Weights of a small mixture-of-experts language model, trained from scratch on English Wikipedia.
Experts: 40 experts in each of 7 layers, a shared expert of 64 neurons.
Training: a variant of Muon for the experts, 4998 steps.
Below are experts of layer 7 (counted from 0) of a mixture-of-experts language model. Rows are named router (the router's row for the expert), up (a neuron's input weights, with its number), down (a neuron's output weights, with its number) and show model dimensions 0-223. Each number is 500 + 50 x the weight over its row's rms, rounded and kept within 0 to 999. Numbers have three digits each.
Before each expert's rows: "comes before" lists some tokens at least twice as common just after its tokens as in all text. This comes from a sample of Wikipedia text that the model never trained on. Tokens count by the router's weight.

# expert 14
comes before: "the ", "a ", "to ", "his ", "by ", "as "
router:525502632572476608457549502466525522520553534501419414426539483501574533431441532481509426457492477513494478549450407477561416581508486485495622438457549500482519499440499459496516545477420499447506554549499459489475444530524536473547392495544516455452482512536427386569389485501518499511543551495423577492450538511560495475515539468522471457507624496518443462470514544431470489340593505513509522509460383489498560449502441539476547463536644498494426464500472578456479546459469561468588480506503505487481559534498548600486515535373516589489523414561369533528515478522522473592521492504487508502495526508594519422497471462408539496520505476452496473513500404529581513499568
up2:503543524521478562569532594524590467574489537593524587542444496518471472446491411457504454614587542503539443453425487603539536494510415430529518386517478541465544500528545506403488543442516471612458516470511525481527496420476476546525479561506403546524497591547549521507506593521545509533535477482492550576454481506507513450452597617497468552506524564544527514459631469448567568640450545518558478580467546462510472461479542482459465477599460447459465471477478416473523537461494520510445475513563467542454358504491408495410521562477540531503427632557504557484533484523524523456505545449493453452503440534521487543561539566563510524466505565490470478414527429456507550433502
down2:492574553438497561491453448458456538449530434473501585469463426640452568503512469548422555575546526436510481532523517515553504585512436481524449536491396462489446536471514530460492562443584522483466448546526517448478499509548563520537539490566537423477392372501557508542597528513528494527560496412555543540415501475525468457472535470475464473473510578579460496527424544464588543453512476629452533442503467519552503496511445530541540523473572396427510563636470585434550497485501583554471535436537543501580405463518451512472354483460472438550547509572376484431482504536633482469499450437412478550509527512556495532466545515475482495478554503512471524511456534510554496492537
up3:487514444499543551546494415502536583475472479505462500442569517495452503444554557523443533536384399413520577555512546514496430465534548428465555549510460524445459509480563423541466541517566501551534504515557587428451516541516585481443408475491455560504506546586478579454518523561510474475468543426470476469559519459585487400511443576438582469578447554485470607470522514443532369415560455498486503575427426532503466561464555396437502479513533497383513507509484409389465515539446563545458511505461563506600650528457454485537450525508470522521504475458524495474401472519489434474478473589512567469461466531569448543499548518543439548513463464513451544472477449502502596559544
down3:591459475491540329512572514518530466539484537507572524510540452484559474527467529521502532537600461508497503515517507531626444492479470432504587489557542451541517553472501542521524476465502452550448448495518497517416508553593462497500527535453526500459526557488451500528384543477539518463536385564528494398578458560468503540481591441504510465516502513390518478490469510637374549556516451484442481513520538462557516593502528482476455508495416538498500484556454569447524433516502449547467518529524550547488595570462556481562549582386512508444531540411531528538546489580472506555336472456522444514519558526466524496449372533491526509485346468459521588461528547480557478487569
up4:530510422487459462519398524511576558449541567559473551405512468551505573491523579614531520444561482523542503483505526428568488492532528488552444526560509469507439379525430497542500486505466492482474501524533570464528459501538498539524472530542544510492501493548524357428427404475369456494486506470531471562460517499510557497538514509417547390457522491481484434600588429546469419551472488593447536533551503539487523524513469451441471461431524442523438442461510466516578589417569402457559568433519495505564511550559478607575453555582435497460495505528500535502562484487440359536536539565536522560418448468551407550468517443398415530522533568501517529491430473444482483495512
down4:531516541450534433548520598520493588451467418517437562446504537481508493425484468462471470481517437460522500608465498440515472481536486464515504541465584466480512472409507532420406447549549453523471519499467539468420495464470488453552567500491542558417540565483519427532432466468468538452509405446436543546476482541509507556486519574511485461580522385544507550561535527475489468417479514455481538541535509623507493473495434471476470524521596534430475455409456526579580542512472453487524476476478511530496395386609418560499461443540467571475456488423463478483540423398423521465543550452410504492561545551623499489442568473376462456486466410507458540412524491458575438409569
up5:404443528487600476540551502539590500472462483457648449455532519529459474482445463414494519510486479471460461484469451507625589492594421435483498447531554544540489438439509482458501500499496496506500445518524501501470570563489524529525443547495545461526485592588469427513579540517436421526495474498565560538396503476483570418538490550419539513449487507505458441380443397509548524549514540464526579545529495556578485501526537462458536500542455532530561465623436491508461487534508515539472531506537492581550473445531540598572494467409459480518553466535480557506641497538583557402493571431464447440409554567626498454554553487446512473536542485472542526557458466516497459553603
down5:506486455507469511541480495539597511387489502547557412477474524442484555528480531477467430482337516441567562529439519540477439549571443485519460443492560480453491580542487493432433455410544491521500477537555585524495608629506600485510471534466523500560440489528512409599399491524467453406524445504502487487503503431543518438432493470452471549514575471518555465551505501416497577426587546449484509509460486527598507465522518530446508576547472549501458490551494555519521501488551567537561507500494477596484427471604443457510503484520522467528514426579460457528525457496555538471511556452567353533453425583545518462501436560378581578512513493483566542405580566500496502506526
up6:557458483469576547447527535507487443485547539560484585590563403483541516563562493521505529425576589583402459501492442556559484450528535405484492459490490517442514512499435465483467511462510506490459567464491500456526383531459560594458499508428435512477498471487438404560503484603577572460579593433515476443435389500509400523459551486528421448538488483550564517477527526502442496418589443481566443498478463492552545524448524452575491525525502525485488510573503542526605491458442565535443401466421425488461597539502506473507464462491522511539538528554480541506534587465413486542470502599471476441463643568547468475488501467492596418550519541475526493484518489605615476480502
down6:598518512456555476481458469565480473552419450423544491543436454447557522494488437488459512579496518482549489494541482588543539636377416545518516555492554453553409514534538574570522528503534535512510446471446428523459485500457577493496445496489498488580563433527574434531533456452385550512497480470454537499496561524483556444518547496495447542403515480545527556570498551410562494518554521558513476444516443514440504395603550531399471582471425509484545498419445600463521592472546461531516516488552464534480516412512562480395473468490531520519497461566424460440478607429464527476527481503469400502499541512568495557490481403559485617480407464492428431442498472500473502592561
up7:466525584470580443517467470507532475511436583466487520524539575499551447440486495412483424520566524539469547537475482467519513468555468544471504425496497606463463491473532519519581506560466492485455574550510505522614458468496539548502519484498404475429435505579360498515550510526464546536426396542482561575459550538450485451599588552407448491490546502514450533496526530432512507472476525469552529491491470466519476496472515441475472425556600447425507468396600581499560460525461494404545451473431461376544490516492571452483567509526422546514444461572541498390498495428476507507522428538472539524413498442479540406570500473496424499500552463538423482442485356500576566527387
down7:523544495539516425508573480566596561491451498562543509445469498471528502470563513551518434502507468524521471455538516441517431471488541531458531397471544508485537402500562549523600529555488435489495538538579483642411496636489464435482447439577488489522500532539496568551478486594492434582562528529449503486415472480429503493595545591451582424480512487473569472622527644426469476444574459470619527489504421501512506460553558456475537538485557507494503494458393588614517425577561486468504536471493459450439439482538571478547478499494456531473425515490450480566506523470523486497479476441474501508505600473467497515424483423415516532499416446606520540488584523482557497457493
up8:526514453542561467490450490477513462579588552516571546533471582543462392541500516499452462433481521378463441550482589449550504479465488466534525456469524489440512566445544561539417494551480517488415440523440412477532496529505493506438569480497483469510387535590429536447427475556490479543445472487559478475445525538458444472458472527414474545460558454530507408438535464549504499558443483603477544353585397537503547558462491586480505482526510425496452488474482535425525501592567458442496550563480447504451531472467490488453516397472554504534517392459398494463535495587464459518491465494506496508498534576535493534523478480500447550547587511486473582599544488553539572643362
down8:485433481480443491423490550523510590505537512498509529596561598551472465465515537571464511469453524468482389512494442482546465548519501470511523472454521523544494562439550544401438512492505514496501448477512482581579509478425609526452605462479500467438502465587483487438485609536523415515439481405408553453464473561412576499551474380435435574436400462439544458545475544539470463566507539528454492462454425510367486546544546545516553642513529431451464542458450537507496404490554415430463494568479465486556530476484427406475502537453491548475478502548476551530458565550550459473577503422482464539535563537517487529527586422485546456533547466494485569503442567525563458578529
up9:458470477454400499371485474563501525541527449587471415523608520383461600421521465540523435501443525585542540530546496558569489472538514495500435525626594457446488527509475517471524474529472601501489545560555502351508512554592470506462482604451509460583561572483521500486602529473535490499521464489483532535435386525475494569614514527524513543473480429478489453539511480421499559533533444543541562549491552484559509522466575435492475454524513545535444499467547536482533491453483483561464476530480425477601449520515544515498576540449538492503501442613460606472514463487396442517538489506429479533517534573579470475538481454436534427580478488520480500465457435537529591591414
down9:411517421464484494562474473525469531490565541505501589397497366530526493507551476498444491544528431580515388556542499431457475527510396455453586549459456533540531423498498530528490461455537475507538460512488495444505487513548474446551508522590556531412483485519548536495470568435501529573508503573490479493523489566479467521381604553546532591531515553476513494485427486558474528496425462558444433530478522514473430507506488520368514514529498437478579479479436453464525491489480568499575523440504467468417532565386468542422391612509561544434480567504588553512533491495594537454498467462502497531491473440469503521513549503481580443529613571426560524487589525586416519618598
up10:526470488474470529498524507493475525451580461462397417496468507544547575529511475602476482485611409458536475551473463438525562459515469595524531519416444474516426517532450484551507472581456639570426453531546481515541468516492474502518502525549461523496466480470597528459549427557484486421373516591522466545508410506594510445521512524533514432503428478546532549451498505590505566588489423462455532412499515480562553534448518548425459446504539573489468531565575507463407432493452525510490439478544473520572455544502452440473444530535459630457496520462482523402512417482499464542455452491478480465453499512591566451561436582518417477598502514458406528490389467436468596517570
down10:414511556500566560516578539500430452533499531479501479551547516437432546550520431567532460536537440480510493542578461424412531513488560458518585524505525491604429493415439469462531482504484565480569412463540464563520486396473519525494494622481456513415537518542481430475423506498527462472479547500562513523453536454556559592585465419575448479456508538524475643479487438502509527482571506425469566563510530480539554467469520462501464420597518516535470485506447601409433555503507536377480491508548489342561480540481472533509483522512559616482613461439435552500493544531550560498500526477552511499469489406433486457522427539539446481545442569534486525454537514483606547476582
up11:477501659546528539459474454433528498464425512555568524481538455437623534499458572517563479517482410474463479478443485473438444534444504496530495517495439452473490557531517538406434500552520430483593470631458480485539529516539498446526452507454507485427450533500471423497550446549521480501357372480449396429543451578460515555477503435484486530558586512491577469457571513682516502496538489497483409463523542568508543653537473475507568523557506489518546418493492533442469490525442486555498512598542551444511542489530578586512503506472520551514559476558512407471498517596520502482502586436522555531544532553569485513471507513552554463516489531445496565485492442527466392457477
down11:602515493384427530538552427589439470527480504495488445448479535483601593509498493543515445468480464500533521441434547534552480619507541470550583526536459466503521437412451477467484468439428480511484498505516477513516517534478534521517421488448402537504503581497485530545564435546659536524464518487413460460502453527466593499498487517521440428460532590462521474475457436487497471532525498486562482547472444407472549559412545530527551552446538607546504535496494440455518471550510475455465480493549519509528468529541443587558482527594520599591477503506520386428534594491473516510531607601571441457559499550663612454457521478519486461515449497493527458504549497405596488509474
up12:461563469476475522557502571547540503480548491500456568547514503470444495537515570565553387391522535547490436483481512608478555610517559506467548512572539501471525418545485493447593424566541476563472573498585487408572489591512460495489482489593388471521520608544499385534517615603555474489525546485534446444559606436504472526547488554515513448465491464582519509481552512516436467503471539475499386507416455535461483568515472462574514509528409417573426487504472597531562499509432525509488482463490432548466434537497580425550434500536452545462581461476498617551504452495468438517535459457528428473473529516450476580461540408498480482548518465510525530415491536446528444564509
down12:500513435485568539471499453420468483520432509618551410420469529513543444460523485432498530476393497497502554561561471527503350508472468463548595429434445508528539456572487484556498495571493497501513415508462464420433561526492407437488418483533587474461520558492566480608501533484560455547541551565538523446418419485516517474498477622539545504540502528598418536580480584503421471417519481546522445425521538502457565523404461490530477489454451488493518419523491553576537496507456459570469486532490526479417422546471430435471553508496593469479449472418499423455486562541491557522430483564563402494504496512486514488508531531431513461509377437513535582492522507500627466467437
up13:493502500560535611423521502444516532475431597529530593480538525568505571451394497562486425415558459520449508545529489474483413604565559495511503536443479424553516521513563461512485609510515542509489564526466424476518510456503507567522500435521526493410554559526475506532402483480451466571517453503593518505500497476450490484542509522527437560592536555384560454488496502440403455558520520546464543410455599491491485532460495495458490510444463417548613565343491431498463505579426550592560462537449560481468587496464479504499528492478517484545569493524439532442550582529495440466512520532607533543461499474461490405562597446483495559481515437429562487498469616440520485536474
down13:477575566514454592498555556454525478474495572419476561520493471487472530492418540626527503502536476523375510474485465440451492463451586546552438530480459486544448507502468485476533649544441451451525427430625574573557521477536438502517481446529481459483510534466505540480332519541451455525581502457522482535533421471495533455540471483571552564564534588527514428517585554569451519564517527555495582594463600469394460468461562505525485467659470481453504518496495536488472489503527443448488478613515542439473571478452564544548430499538390489490512476476444460595559501482471530488514487437499462471500501521416471516533478485484543458573486510504544535533520424486421582531578
up14:404510584490511464455458459501650463435563485520496539492511451477470519503481534487541476430499523613484531592531393484502452499393498508440503517609538540507467471505542478492565521478529505463526473513510492499507374466502442509463500498433565438446542485474426499498450439512500497529425503554488545579511571528476480504599514495483467466434429484522557528427515556532465459505459509430504560468447512345530448453470575407533555403536458509590543455543501576542487545601457559480531565470521596530514410415497506482582550582509530628592504482572464609497574441475418477488526573574464517530423504552486414584468461548537493502461477460500460525543576512448484506455437
down14:537503553496462484503497564410529539520559549535496520587547463526462532452449472511442502483500442461507424504461493504496603463540600535551482472387486461514571496457420413517464422456519572515481598526465556487518577493487477482518445490539521478487438524526491518440520496580527479594430513406459512470505455534457650504562466491565489479509512446539522468492523501462432557349501472612520517504504423571522516537463537488619541469512544478462593487454499468565424559396431472531385535534486459482470515536504502554471506472490550567450586490597543498463500450335570491458513485516510555459442546449591513463461538503485612644560483426533486513498431452492490562552497
up15:471547566559567576510476523498601502476513522410517407480493466541579571526492439508503438532564513511538535475572543509448419511500529501416418463481507555584555475462480470639532508470441532524518446470532449508476517483530474437453489484517505465478575499479431458431463500445497481497426516426430525514503434579503539510569596540546501468487602446393434478553454567487461451398505510500520568451477512524465532426567498532578533460510528524561484433504502553524529522471488475493641529412612519531456466515536433546476465511427421606488444519622517525544391474492513442485491625510462457457532537364414584476523486387480453436462453477532448509484517446489524479480571
down15:533445420467517406459547499451433469537523538529536598562532519475411491588506488507531522476454545479449570452516518541502532442549459491457482499563431519447497531521469501395500548497542480500490552517470486519501412460533478533499504484481497486553456479486485483505619507576535551480537465466562488572486452467539324480511504459544518521550440436536597558460520401521528552579492581551553536533545497484520434529470439444557423490511475345562477429399555472473494462580479546567480512483485499486568503492474605466522538418604554410517529535483512609410522561476476513452477477564478590520466602605505453487506554596572490473564557611512475519499537526545390490459432
up16:530503515635553478453540612442628547549546403500607453530434586551502532473461546435534553539537517471489485576395513519503597527531487560504467496463394527526480492503529444452517560530532517511548449544485553530490455474543516501533403516466407546465503345476408508531482511425557535414501470578530485580499534565580574517549511504496593462543481484595497579472481417540493485497508541491458555543527480482465600498508453475509550584508597515536564516438525492563622452459471603481472524444487542490539549525458462534517559529471540492466479495506501472579459479458461474452573493507519597451487520542511598487563487660588558513427493517454487544503444473481499486474524
down16:511483596572476566439513509509482542506533491483457522456522537487517560448452458561526433424491580468549489553518453504462510549509474471500461439490518491516535537524429411451532520476458489450535486489499437548437510539536519498464574559528510528569430457536611449571473479492583568527502564471548436508337503509495493478513526540567519411546557521539469504435413463400529501521544499474506544530568447618353518408515541537488499477458545555506437539441556461555499440472542394543407537448563488566601462529513467573455503547537552352606513497496434448538473488432558493597480496445479448499468523474624525455479431540484523574524449489469399554528544505519501531582406
up17:488514500545486514547514451489539541538467436546531474454503483485490526517569511463568530418532542480468477572470469412474500450525501403475414507490481485576436507584487553522527512444529519486455499487527560507454553533454455435503563623566532574485497449466430497549490567487563537494517438575498422496459588451615475510414508460516547523534483509450501401447616626531433491479517561431608520426533489559540538501500591535482476481563542500524574434493454445425511534445455449589530525399487454440532527496493451497471457470554493501561620440570406532563384508540526484561501518450479428553466626462572447408488428578521515510612460477479490490490409475532458565439477
down17:551447478485493561506492549466599471506502472519478474496374535585471453499459572479518454487478456498537528506456486516560529549528558467438490473631440474438480487461495497443517519508409488513472512581519489433534440539418578534460420425399394470532512542550524506431472511454488535479513501488563507494544458491513492437522494505512496512417512454470394529515543421440498568482519486473481506582462488396503453499539436471599595371586482487546548468513565466452510521522588504460490468570487543599479535473473545544404463509470427536552514501460468464537649386420547523482457566423468567447525400578381497432495507592513555482426542561458535442520559523416546473529455
up18:521596523484441605503499611561572477464617529515557587484483418514525523469564488455443531477414512479536533408459512523430454548512393558475568464507602473503546521534595530455542523511523460476538503487476461503425471459466507393541568523497476477448448509547467555552445533396387535538463550473529486583496503496474556471541566506567467540470528458492373510509582545426516513470535583444525517491554514507497474557428435487532562428501515536551578407538520563474478564599468501518490516553488547479410418501492387462535521587450563477438502529497452463473416578405562554451494423491444566542485460520539470540472610439488550427476492453473574578531521534465505520515536
down18:483548477507458493453401471569515429459567665461449522485532490504444480519502486517530447541509469473558468505462596462525457489539568498535594445447422585536504502527523561499490497576512429507460478556538456442523465397533529510422563537505551489592528532470499538570516476527517504483516482494425527497521464553527424458442501443483588498455468441639544540502454477559547527504518516531517523515464662522576547534425530415416500410494401546531563500494558579479496561562454503412415569441537505556443520506467494520498508488501498536486528480386534567413505612471533476517542518572427583437522475526440517566458587507502485469566508513515500504471464512485354487429378
up19:564415495507528579460531466493553502501450560571446515574473519523521473444475563526521477465526482509485491469413436581521446583502574505498509529466483493543537551475508560500587538499416482435559566464509530544508459656504458476584482468535592519413468522527498426540574463474548519416576558513489529436498446533501438550454450461511506530460457548388526461691578479481469503542535513580527522493488518475529405470467455506525515475415516582474447522386489467443442405492526495562497414483475483442422478499543457507488453636465499564505521446515473477533512487495415540513551386561562554579526557443497434498458469424485476475474539447470529501442583575384544479450441
down19:463404475470530491571506556585502519508468466592426498624529579521548558519439423529551576564550513495503570491531569450494547541539521551501517459513454420552465502531554540590526434517494466518482534497499544525491528501548583522576509485434615493508505547535561434422563581460506619558570568580531466462438510529605542574492496472406555466505434560390471565519576496518434503490594547495497477547404505463580421542433465469478537487480568502505428518444513435542493526325476516528508477471492441459480507441461601472452490488473551545509500520509510497574448437496513595544512466493520504493488482421506460519496495495589422546530517433586532432508497564474570444601536
up20:430458547489509549465534554453527486546503465477534587515583430585491502518482552469559540382549452499491429517581405435527493502446446524500550490412463527463485488491544458439424543488552609507475469496537465459536536453541520499482469561466513485446485369590525510638486476448585466440469534530565522460600442506539506519430581467490502482408490531497527495559533517507405527328418499480484458461437532522528540502572463525476506483503517493538496495562508560471431557444491513552433575449434452516528520490502497650441500589406475390497452607525457574523518535579495547472503558471496529537547462443527514429519538469393555487457549431502508522507582523459424565447493
down20:418524603604508532453442524532415615473537477427597556481606485521506470459523525487542549386510520544523527464519521551413440519586544552477579387442537569500378498616609522515565500528569402496483434498431588480500468486498518582437518470507527417453483480380537449547447484503534551447540389482545479575515477452505534571505501422479515539580459536448461506469512540407501458518500427483430523479466458513559498452483523520533517490540475484552535478500490502499434476430367436480491494513565579454541559495524560521478478484562475462366528495504507520488524571514480500451493478454523616565524490438421485481531537497443425488444539472497502611496502513521455519548456
up21:544508534425436615475491493497583507496470473489412422491510500558541480499480404448424487512467390500531448482543479534436445468578507508444525459496452490483429452537556550567484442463489446556559566548505431508475494500527437519488488559457489543529605504528435500543536471504397508496522487537466452457399483510438603519451501410510458444576518510508502517538541570530448370484444516513471525404606435497529428550569457531539497537575447579524526505472542405488431612525468524602490533404490587480563541464456421527527472497498438645464526471511438525480531428526546488518470519457564544472576442468460532492539592482497454492419510576537389439494544427543423430487516
down21:500531595495517602469495413505560491469487439382430552445520494477499469497526508432441525443449509381422477498456529490537584415469486471495567530554440490554477431550568559515556450493462417560531482523535437478524496455449548510611523511552499615478533464424500546447491415424405539432579481390494552454419414495531565476498526456531432440511536468467433435501448555461531491548537490478513448499582447507509524478588461556470459519607471477477486527352462484512525479494460485549489524463478550462626499473492455512446499468417495518441539550453525442557468589632539521481453491478538624421565518514499487549459530470567430489491551511528489413531467485460436489444532
up22:487452472397506576464505517463454475533411390496519476436526420565561585550475459408557489542468527606507477578526538463487550478461514470518437483581460513419551582401591467491502411493507531495510525516516553419463422548515513439500451440437454532471477556564490535448389539520504418598506499500563411448481490503499406372574502543460600544418447519494467495516542421586523486492516542490539557510518517568476478474422461488451549462531402481531504487567531566463459556487506505538557497498484566605483574497419473509474503448540466449514453491531487510488590438552518477497405412571499533562476456582555484505467500423411495557405456502393485490509562415486502455494484
down22:545414409498588493400484484482502479615403497479512477420511404509508503433564517528521518493451441481444495474483598441566552550507526501461500462426460428480506449479614552445600491432515498516527601501554570470398423480450453418502436471556457453426425510558528538490504448492451489518535546402553512437588587533550381514531442510549636472475597503458475516471488470435447509508576442410548472488495527485530435470534537522544566484474508492440539539427491517490508584462498493563476513462546480570536477489382487420566499491458497530509530549487483406467594464500543487514570526544495618540450453471538546492528534411470521475497425398463485505548495534485580541459476
up23:503537474536527513438397453555414463528482504618508510554517420488515515499394527486479533494526467469525483464505559560488429457506449456555488538443493589534512446507433571395463529453494450494506572532494450473435517513480472497451408514538422472547590510539454460411517414481533479477440491576411514522437512465509540411484483455565522569483405546547470581591480426488448407431470495507442438496527507552448484504471493571422515461484592430461483416506498466469450607532504498452465513503525478551613524493503568453564454433439487456500388564553518478506503511563633558433429498409479536594492498549542480543471540384414410474519462536424444448471537503450486515578538
down23:548520496509451581447556489560388507619482499531496577475490455507532439462357507545445502552508580514436516455524483534483506511520566531459556549584508504500570433516536461464416516500526531482436477489567454481477518507555433513491508561605512493504482533479528497547467459520491519499468471486484650484560499526419503492449543478432521522427533438468483551464436587472498446479441637432478484484511575493440525502518553446408494490490614482610411430489466531495485604478590509551514527464554541519465467505464623429533475482533561482484491450516531524564522458515468540447490566474486568502574534496544556417439514332400543458531484503463524560572532464556540638505563
up24:441443402461493524388500507504521466478551500482434531476503489478545416470472483508513522472534407432429450519529524583548488626559444467465417514557533559477572523430552510499401532448447504493565500459563435505468496627577471598468456472489562410495482471494492457578498583468493530524467475420565445455596467553537475520462471483416423468465529487519557562481499463567429537549482572472461468554525496523491470558539465409440581449467478548496391400468535439509487487511559533583528564466591420408526554497490530480441412496552505593500508465583562541553473447517583434541459494485496519483448473504493517447564558494505571412478560474486529567448582570486595448488568
down24:532483478478532553522495518463394568487533580485519433406423416572523556498488425493579533498539445507559527481568566436396493429453509418467522516541412567613563454436356390444564510568465518481559447583485489490557476498530443451589468497494589499452557430552510512529527488567563483496574492558538458512550429484444402509526426451506627472472497506450455435455529544432413493525443454453471461496381462541496479525552501411495491478452499529470481541509567423555425503539495452463534400545445441461457541499407485462553548518498482509505494489453550535501494453523536540535568484513510497527449509435495517468528449523500414536476432475485576587501585419441550508510423
up25:490466452469523452491577500530500565490463504505501469451472592454552488537498463523614520470569462480451429447522444623425511528390484394477537437430558582542500571496556475494624532549507451548521457491428502436442543494449527501553531524514552496471543435436500401587475494501481433522580435483569448510580490447558414548465421483438482400519532513522536512535594530526436504456523529491604460440450400598411509494540465517460487490453514522516501547421459526423475525488533449609496583516458499523469452390471550584553524425511500549532492508554516509433559531471492486402538430611482520505407513490457585526588492497508460569461453470552485580432510457538493441476502
down25:546526492588512563475409454441551584575471446404473573576555594533398516487535500555520517491445605432601528529514536476506438606549485490473396564458499514490539453533503450462546498507439479378459551590428523486472559648419535517509398522497517412496485472533481426518514537409439531493398468542459460443549546463473573445561453442529547474515510531524411453423437500544502502529476457516374501431459546477494477437494503422495419536478553492538472595513544502447481436481508500411581470401493422468450500562594466547416521539570504520551425525487517520389497466503511487554438513503450426452524465541457493494473510479468517458479440467498540496449507494515483491481507
up26:437487636549544456485471509505455556466521541520480585521519502493558486536548550488517487547436463508458514511490498538464447436490557426454436562536435475571483532553354532531461497480421555543551501456473636396621406415527452503523415507526591485398470395496438440470526512417452437503518588467496540511538487485503527486525597574480464454464549605463504451541541504523451524467492443445496444486555432455412553545353532525459502491495507516547491447465498541509456489535418432400461580446525463531576490513502455428488605560449444611508521481511433437526495520470504492458505516462521528452477576566562446531430472434436550468501455522527532486536561508570518549519461
down26:485452585499457521493511437543456468503456569580384550566482441444482487502551465427443501552498497461533525516529488548539450456454586474482405531488506515542408484414489565461482520462536482538522576531554546539511529448592549521435450454412515535537483457491485444517550597545540440478393532521518540472577511507391546455497567468497576500514460523474502507447472445476507511449433447469543464505470490406466437494471534459522509466484528576478484487493504418552428590428445403453516421508628452589538474522455459565528632459494431606608556495566548500440580490532494484444467576569494534481450519579578451441566459446531565527522426600558592522452511502571522478517535
up27:534527472547408472475514480515442467476486511539419459547528479499531495426579551508434533455543545603468436531535535517485455460508469572477468470435525363537527549554454490514503508471457575474483558554478509500557525476485487556537493583479507474464524516514534419500493456512514516532497453478492523492487476547452474500428495541444496462492565522596576568445501430476399360630560574531399546544484447448469492474536524442464557490477618420555507603603460604456501404449480515508542546535476451494527641518487436495575547486491466431513510432504471512433509582517625559556506433488521482524468458530533452520469579551556557416471525576581526492393459633523456486494532
down27:485539424536449533478533584635560514498495472467489542497576520542493452450541511438442484523515568431525458418496577566508571504566600572452462428466516456480471584473536446512533520505484518468512513536479532518512476446517485494522537441477548443555561566468494444502499393486394582523518534562362517548571459485568505428444512489541447414442431465583437377509563506425452490504417514479499568485464496531471457491571540510446491450594545441519489499530483436580562402535503508468448504519561459574482555515534485493565494507510511433430498449491499604446444539438610488524510434530435500556598604455515524499576480498619470495531564575462578446483504423566475545553468
up28:406506528570460542495481552501440489441534471518528433456534519562478567509455611540451507559479500493521457521541445511500503495508436438428489512485449510567447563522409547442464549484504542562569531530472445541518498401503586428539461459530584532435480476497459501484541482500389557447442472437611566522402500513540371503476551541471507558479558512567517563543537482617509523486532513576515496549476508511409512617438479555481532502577544453527494540599649618516427481390489515496495537487444543440572537477451440530504506535540506560455452399486500480525567528453474568505566494453523543474496427489542460577544437464500558468523514589536574499470469492472640536478410
down28:463639513490450405593445427459561522536486621549589500470478486578469397515452528498529496527437515467460521442478414504461473553446446440546467498478479496432468516542456531496576536567469522475415499499459489530523459496520483489508472561513537460528495512542544526522566508514344464426453553479504511549451467535538554541522554481540485535464544482536513376666550479501501470545476496484537556509554522418535485493394563484488592459556528546426523661496520589523427427534449499575547539427453564493452501430433470462486406520462483510494496567483560376576498513513405524493562473565445512511519472476551556434416515554535535507489470473499475521533463402487450459564466
up29:497483481412586462544559570534572537469398465467445391483522518412540499486519448521515479563510556606446577479552458557482598520518475458489438527472577519448488566448596506488475386508444406477516568437591562465502467522466394446447527589444558544571485553472535431445552478492466438428490511526415513566544425540574442454544534552475517514569475476476493386469480464422542474483498526490436462503517516551444556459489411395497510465436537506447469488594535496480518564560496469535433533466516421452444538606483489433453500463417421486415480583496531454466461494538502463609529420511508481482500474481543542499584458502564520484438546448515472551522509430610476531519507
down29:466503526565481486475520462511517553495524530504537465444478505391522596508555436490521460505556543479513594403411483450464462429492522518517260452622557501557549473459592491531465525547503416475479393475428484530470574603509457480438529493553475537582549527484466462483507394426479545577411536585481431497502531558476506492584435537437506581510536513491545406555449506550441471457444565572454542543509500522516505469482483485586473498500505486525529554569449579582500526548476508545475602542519532479401532518539505438499473545459558548510523537500570530525553528498445412497463542536516509444530467402415480514489415540471500478374513466482504541531433477568504517438534
up30:475546573473552474467504538384493530514503502589501449561606414524515509535497461578515569533510498578584453458483478558595532501473532461449516520475466459545437533433463561538529421481478486448573483553500493529526511448544396508531446515416573447510526446556552513529451473518456454455497500418514456535461449504517557534482518604453437527518474570432429507338454563443518490390494517513555569412413521604506517457492423489567463442450529579489570508604517421526553480487523548436513533550489477500533383497541512555555519468561507474473432509455470548480563527512525574509390517573498497584571476569538539534488486544563537568501404536543433443535428520571559444544561
down30:503441485572518453571566485473482481572471503554504549497526517409503492519486555503455477526523534472433481473505449560462511469521506539509524468513565384515460424496563598628474534505491499456480450454504535574356506471492444506569498492445442570466561580514420443567437397516524487558509559526404472463470449457545497470510506411485407489528595413540509528557548503549459544535552475527477485474488483481366483485503501537451430657532574485454489478477455433558600551433487361500438517579518465419481498498470576489558582531510485544555518511487494467600552530529447499526544551479536615516427491501480538504481554494526526520500399508640462547530509488487558584441542
up31:477518587473516426495465432490453477539497576422490537551463474521518468580605479537532433552501495553564381511504452529518538464504545480495437546486567497568541469483503520520524475520544517539515622540575511536618498500582506607559523501566536489511503491570620504524560509513508452444520440484464455510443527507471488611635480414491485546550595379461475521459462537568490505565513603560457489518534511439608504520636502485498491482476450456490521576617616409530596497501446492539530506534567451473516449497461499418538530617529481475501489509449529472399503477499554470481420428517529471517470552494569486419513494577487595459513514567478474457489421509524469475435440
down31:592577500440519373493530460475540458418435411473541526570562524441432444549524524468497504531528472512462599485456538522481516543484442461499395580454563461434536492530523495493557578480522514439644594423523489513518519601475437536488526514464470509513533616500405557450584587611515485403505493568457495490548522476512485519447597503489544547590423467501578540487577441563491471589433495525537418506479595455416516496447576471501462474530508445501596492528466452449505568471530554529525502454465490520514490496492461442502534464500468478573512614597562496459452474557394478396443463477455415504472516475422499517447549506556521517547473495574484507490460508498436526543424
up32:543479483403514544407589513453566459554464473437406516475490495600563587546586529458418472479495430466498492547465458533514481540542459475562588518524562500475450504496543561594496554500493418419515378535461465484504458397564632457514487463542496472569476555488542410511554546573567540490458523458508501566488447492557429553552476525521520369487441504524420483452544519577490516525599470516492484495512538534401521447389473534490574545490417559573525471548555427485451440510547529493492441498580422542564565450483497445504523490442521536481475497515437541492521460436512483535543474560486464470533434459565558469507509466440493412489538491577544418460565550425642484548540
down32:406595510420433492516405540551497569497607390557555533555532441520468539497549516547490365468457547458494494528573481480450504520490512554465453453533513626620542515428497364473488538500448554465490469603550520479462587535562507582446476536392506504574548437467535541500557494506492481511525616514501529467583531484455491486555575545478522494467535544539526437613504414524464433470407572569554571448557428567480562535510524481438466520454556450555530452523494568570520518453447493492484484488505564542493477540494466485421521562485556576536486476530545542461473492574452492452431523489428486506424497537543554514585558550521448500480464426476433581479443457510410455524481